Experts of a small language model: width 192, vocabulary 4157.
Below are experts of layer 3 (counted from 0) of a mixture-of-experts language model. Rows are named router (the router's row for the expert), gate (a neuron's input weights, with its number), up (a neuron's input weights, with its number) and show model dimensions 144-191. Each number is 500 + 40 x the weight over its row's rms, rounded and kept within 0 to 999. Numbers have three digits each.
Before each expert's rows: a language model's description of what the expert responds to; "comes after" lists some tokens at least twice as common just before its tokens as in all text. This comes from a sample of Wikipedia text that the model never trained on. Tokens count by the router's weight.

# expert 2
What it handles: Year digits, word middles
comes after: "9", "0", "1", "2", "8", " dis"
router:513500478520584527425454490486450491532426512458534493481520508534518491505458518450456485503479444473558560554569496519495539513504491458503433
gate0:548471484485480498477462520538476544508445512481555470551514530485482483501495590456493515525500480430467410539497514482557518488479572420473491
up0:443505509561544489512491491517562428495531511540500500556605583405454493538386477515561507492543568523550427568497542492475520619496531492505541
gate1:579523459542566523487416512574514425460421443550545547499492441479461464493421437558544492452528431498449499412561501489453472464587468526470487
up1:530449492457531462438433500498528461505556513451492540485467487437465512492488511473457451488510478483527511492545601493445483503567470427473463
gate2:548490477464465473547480507569455479498473504472526503521448425556467489504515542423490530462476429465509555566501522525520505543541525575480480
up2:439521483463523460518447528513466497531561455450452467534522506482554604506503463501511503531444514487506545456438524542514536409489479490533536
gate3:436505530525490523535451507532490486537422570535486496457454415585537459557470468514529488476439459453486487481436543505418521525506501519527454
up3:459515449550476428463416543537562470519485524480553538456491484521503475538498468514565486487492469525552497499422532496461469461516594482548482

# expert 17
What it handles: Name-word continuations
comes after: " B", " b", " Ch", " Br", " Bar", " Car"
router:492494512491594525486492500519489559463518483453461520477513568552529451426498516437491534442542457514443483492533443480516507499464425480529509
gate0:473509468521492483430483432600456518457504485555556537496437509467505494505512488535518602502507476526484515487549473487508584512505503422512433
up0:528502523490466481522448528541579433471486540510475487493604514552456518554544585493467448451501529522586484499413535510531498417496531483461503
gate1:527499442539536555424512561452434585456513551494518400477507509508481440511450461477510537532616516544498513479470543460499478475560488504536617
up1:513521525513469515542426527494490472590435475529517553488483508530446515534474501567515533485485532526508581457525458504502548551561503492521455
gate2:527534503506567481507484527451528494502475516546479477496489601574504482537481497501540510472589418479477481508459496434512513485516486566564528
up2:498482510490498515534545566498468465437456517524509490489488488530486443533530490545475395459537589498522555432534524507529492472467508404449483
gate3:442494616456480513466480446560516563518487469451498438458441538469539437468560490493478546516501465489433492529467519393529497521514524517590528
up3:529503425559554504500497496521492438517514503499490481532575454523467551548450527480499448512510507528580555473570471563503488574404544502421551

# expert 48
What it handles: Final letters, trailing digits
comes after: "0", "1", "9", "8", "2", "6"
router:507460464472545558449490483500492495487443515536473470445488462526554532512520514478468468523528536542527481505557543514443490477484472498534561
gate0:510529472491535507522544567472513505445429483453516459535467488490520552485479514500472542486498480472514501463472368483472495521498389454475470
up0:503568512491495510481513415508528585555488401443475510481533515461506487392467501530563482541464513502489443502540496493521539462558482515460462
gate1:496453484454536504557493574531457500510562533468572510462488466479464465491544497502550525534557567507521489516520450523512494404527460519502508
up1:485523528470542479476516451493516512543465491436519488513555449480438506513493501513538562482517512488418441468480444529582545516508548532501430
gate2:493450480504547459437514418609518423521403492538507541499458516571580520452491476465504530476491533528645496525444514509524486487449520522516516
up2:511422486527583553458421384514509535473466455502468492452499536490483545544554521441517548550471463513477481473452542535451509511482524494470541
gate3:503470413523466555539523464388512502529553501541538415507512548523627517507438493463482493517530450514562477572419512494521471496494581436465442
up3:509538517477498439484492407604451450515438503472501484542481551484491480461499503482513440517502512500403532464526500477484481475501547549504529

# expert 32
What it handles: Mid-word y and syllables
comes after: " C", " c", "c", "C", " dec", " gr"
router:489511512487541512474367567525493536531495437515482541504475492542526457482502500460458520460479467506525518535494513483505444576429486535534503
gate0:448557464488642450452476519520473500552531482423463517519439495496488489550539514357509494472512553527526477486451540524442464502402524539540549
up0:492497442547424532437560478461520515475467505531539473467520529476487489529469443596544479573433455539448488415599562487517562478516490491436484
gate1:470484475443476439461488495449589519498505482547510462468566447488540467466487503538466547505569561525589546562434506467466485546480518431531512
up1:486448451449449432491560526495630527492457479504459454490546504506495507445544508456453537405604485550618496551435515491451465540496542510460448
gate2:559529503537490519454453494471437518531439475553526443479489518496496521521521512510525496490435494566473489582450465543447542473443486594557556
up2:487471464488464550586520552597478434443495506549486496510495452505471508538462558541531513533455489496553537574528526494473470464537577481558439
gate3:508563514452581464484527518535494494473460447365537473503471397544487505478539456529537451500496503493587489507497512514509517430468472529521553
up3:494464533519478474478481511513474539519429426505474554490439503478533429439566407546485547500557520542516421535540514529548416478566453540503512

# expert 31
What it handles: Mid-word after L/C
comes after: " L", " c", " l", " C", "c", "l"
router:507482496462505498462441459554542467527488503539489479530515482504521453501461511446534481507491477505557479516530559434496517499463500487555447
gate0:424544458443476434484515442545529522485557473506463519474466451560525508515503425503483534512504485530497532512489520473516446496429590486506561
up0:452454471530548473500528474489474400536516498485578622506511405456431480444505477478504439466469469449493425524559461502459570508521502518446493
gate1:533544539505499519515506519517537503471417537505489548502571492479434454506524490458482469517500453513524518599496504370399480544498536516461513
up1:405515482490490494389452507525472534511584499499534478475470443520581545447597498541476501510469554458472480511519511591541478489518496498489493
gate2:497510434514549501482587481465508472521544570551452509542487567567458525488567523513480504515543435526494492504454491522493469499436501480490562
up2:497528529504501488464532486478528471490543477529475522547471598530529466499519545520516518483503490511467480487392491421474522471432463563458482
gate3:541461495551506457546526503566460498514536454522528478443449507513544481449586499507436550463478520469501580488518515513544498447505553508501521
up3:492497631537531516424492573485470513489481499462449544504562483513460506513470519501523487481565503535475459410534447454551480514490482509517426

# expert 42
What it handles: H-sounds, name starts
comes after: " of", ",", " and", " in", "ed", " to"
router:423405515515500550438484500490532513592439540517493492481554480516479512468474546471475550522500439499540456595543528516475478539499509486529515
gate0:421428495572559425460424503495517562473450539529468460449509534456511541512485442500516501540519483442549509561520528530505531482533412499573515
up0:397493495484545510503542514533503532498489532602498493454521494487547560483508423539559587572525565552501450665520506553521452581439461556531540
gate1:533540510467452520525443488485466511467490506468499491459422506507434559528458448496521537455592438520410458533550510498540552468536533488441498
up1:579494497483467542497495493595460535544503528487493495451478451522449481501508517506490492528556470509469448559495502446510537507525502456428503
gate2:499514486477478489470495565494536458504466544520520528524411568493480497443543465490480587464506536500515505463557514508535497490521584496566590
up2:387499562556456527469439551545497447506443560524521510531439504473450478463503500547463609435478524534442479492520469529504486547525540444528462
gate3:424450521447462488479431508468615458533469458589496502552484517531494500592559452500450513475517462538515507590534542514539523461522579506493452
up3:533522513494502524486515500565540451598487464548470559540419408526564520500442534512446516472531473541502480478413474540497520489504511492523452

# expert 55
What it handles: Endings after R
comes after: " R", " r", "R", "r", " Br", " tr"
router:570491511481529493517409491505484489446565542529478463409485515546518487471518476479462529462463536487540494528515486432519506464468436435467482
gate0:467505540543423459488486444488539469491452518512491501487485531475479563470529525469476506448509480525426491516478469489501435491500512438489529
up0:457500540455478500444545420526487449513486552496516499518450478486467584523531527474542425472466452538406546481552516468518421487525484489467513
gate1:526459502514534562528531496526508445512519493463569541429525438480481524515553498508431521521479460554471447532538537415469552447417552528466450
up1:504520454487462455501508546470472532472467531486372507562470535507513520475540520511540479494510478443485547474533492554548445517512481506570471
gate2:553514542552472486524504488474512542477512459473542508518548485559446521471477525495485562497442489493421459503533509583538505508487564469522511
up2:512488490513494491488521412546496503458465544513487501495488556471430566511459489532501504561531544620504510525487492513463482551443572476507496
gate3:518484449461516494499488494530566471550539527561506543455564529446482507376468495493516580482478529542536503595484502496545486503556556569490560
up3:550540518503540497502457495595446546550543479499456533390519483565553517546525481515433537500449516478531462575460475531553492461510503472484495

# expert 13
What it handles: Dashes, colons, signs
comes after: "\n", "3", "4", "5", "6", "7"
router:447476503520526573463505480458508455471492550439462460460509500470535521463479525454427454489530511401547493529499447499570565549479441563458497
gate0:486538573479450494519506459555523497519551526435467489489568490487612500447569517464459509508553476426531481491479401421510500534441522508435412
up0:493499497500493471549554568485423496554430549531505514493458542478442529509510531612439485488432482499536479537514487530497448524540478501515464
gate1:483560484498501500447465415545531494471563550530526457522541468520488470472483537450459490477421489469522581457468566471504381517466474475493484
up1:496471484530479520520481556524595419550614518519521503454460482496498521563507422500493511575591548508488472433454443467495477473504489501480471
gate2:529509533457503471526425385530594479551447480486562548479507464495465494482527497513500503535391509469494469515493484433478506576440475519495509
up2:502470527527468492482491461498539462574470419510497519469503483503525464438553520529463484488421499479589484554500469456485518563530529503488493
gate3:497474506475467531512523445452493442474500488479490401475523509476557545541597450399509465473463539470552557478514508576469573479530576537498510
up3:489520476482516476517450465469430509524493587484483454548482490456494521531590526532495473417565571527460504519489565476502498602502487464504514

# expert 38
What it handles: Months and biographical verbs
comes after: "-", " was", " (", "6", "|", " a"
router:458532535452538547518490551409545541467411533500456447494506457617520483475513513491478468497503511459495510543558467486524461510447447467478488
gate0:508483533491592478424498582405566499464462522520489563552469454503490488472559574541477461535588455511505491527551474468433465509447547502527423
up0:530475511509579431480491569453568581465502497472535559516516457467545465476558538502454514472497481557534552498504534488457500480512487547441464
gate1:435484483526565453559436474516423499539499456436505499509440509499557517506519541532519496544459492433473494565584461503538529525411505454553424
up1:534498484519469545474485469518496524499563473474517488476565484506460468464464537504509511501507442544466529487485502441561484502541497557500506
gate2:497469576486509496556565545465506481496511525508409497478512494489550488466463513545537470467551486470475595473523550520545457525487470506514497
up2:484415523535445492451504485515575492436533505511492428404516545444491493501456553505447506533492470488469556449494513468538485520487504607466533
gate3:542515482441565482484477547485487487486447470486421460515516499439527514479469527494601494542456501523505515495534481512496484460533523471469480
up3:504491433445537456527479581450549469510511476500529454457489541441477498496460514481595499519451459522473385530511502505512510529514527442436501

# expert 39
What it handles: Name-internal letters
comes after: " B", "b", "B", " Ch", " F", " b"
router:479466477461552539472485474478491562518475522413486511511488476590537490552462528413488510491448469507454466540493472445467468600420485452560452
gate0:563499486494491501509527487425517501521496476440464497497461501530485488543617513522539506515473472484452501529530475438383509582459520481499439
up0:436554414521513565510524500465484505515424452423528488516495487475454446478489487473591466484426417567515495501529416484461491465495420479433571
gate1:521452558479558434506498567566516515519473482438443436502490578598571509473567558441469534466555471496501498540549508471463532491470491551517531
up1:533475436521465482445538524484508518562487557487498423463599442499477516467450573515476510564425523498395463532459496554424462439535477524468506
gate2:529486496464494452441522447517551516490561489455566517448483495477519574492583522522518491512486527520528518536448459510476535467431437552410489
up2:487580612524474519526500535504517519481490502554464496496433522489426509537578500459463500528489518440530457526543460431526439423520461447491528
gate3:447467484480481533516546481548415510511441499496538504541513495509447400554478571428543405500432448527462475484472530465507490520471543470465489
up3:474559495428530484531385463553454451523579503484485486516565466516504514493545478490502511524512434512528492543535548486495512530444601487507435

# expert 1
What it handles: Capitalized name openings
comes after: " G", ",", " |", " in", " of", " g"
router:466507521505515526492489496467529525551468521500453517453545445546473467436524506445500535474472507452490460548550493499475447589464456435579531
gate0:497470529434486488464540506432514447540505486474548461504571455525479450579478502532541518545539494538475542465557464508549493530516557494461447
up0:487417528455543501524450434465468447535499515485500458555539502425521452528493468438566556545516484483488513435521430455470479491507545511485527
gate1:470487488508451523540497485461466427517443499523434532491534485446419485507543459449544542498473492540455538498501519493426485537509609475518456
up1:486572478539463489469498533472491479509460477507503554440505523492536513483461537487477492520471438557444444472503561435537454510495513549546513
gate2:468518422467497412489462574494490493520495540537409534504508497533472521510510531521508473430540478458489516481506539520547487532455522515497558
up2:481513424519485526497519487425480500506478527540447478486462556476511541440547489487473485603545419505415511494551479540438545549523537440522533
gate3:498533468447494513457578531509482532526526539541525469480530549475518566573485511507538599543382487541582506619500484496568509556451509512452491
up3:486459541556514511458461523553481552542488486450513528514518492485528448425432582465528487511457453475434485468567546519464486482466561498524432

# expert 11
What it handles: Mixed fragments, coordinates
comes after: "\n", "-", "″", " ad", " Ad", " res"
router:469475553485502532504464474483550549509504497501431521492569526505549482483468504493449562422468498448464468489471507501440510505493487525512503
gate0:439530536473526489482490456492496497478529486473468414504564525548562498556472521537524490473466545515524520510513480461399512546414480539472481
up0:495507482378581550525486470528475560525499495460520445528494464552579493491494436539507562487439539456552483480498469526485464491464520468488470
gate1:507538494498484511502459502471577466452538548500479549463525541500493493549498490468519425467527498467485558478500509538526558529505545555530530
up1:548503482516500522517511495424504502558447374510570487473507446493566493483514520484499450455394400432553527502572418510443522465597470475530482
gate2:491372441545470553475508541435527520506545480437504458450493532521468514541439475478482533452531530514448510471569472424431470473500503532464502
up2:525447500515471578554523586439546544506551475436519477495516465475440510513480484518488527523527483593450473467544468481463467515471421472497460
gate3:536465541502533476541518530465545487461482486496553567546498496480519515426503546501431516464536448426513490478432489396547539471511511550509455
up3:476505519573509508478499497498552556535505517490516507470503475479520477564484549502532478559468563543521512482516544525478471478527512483505532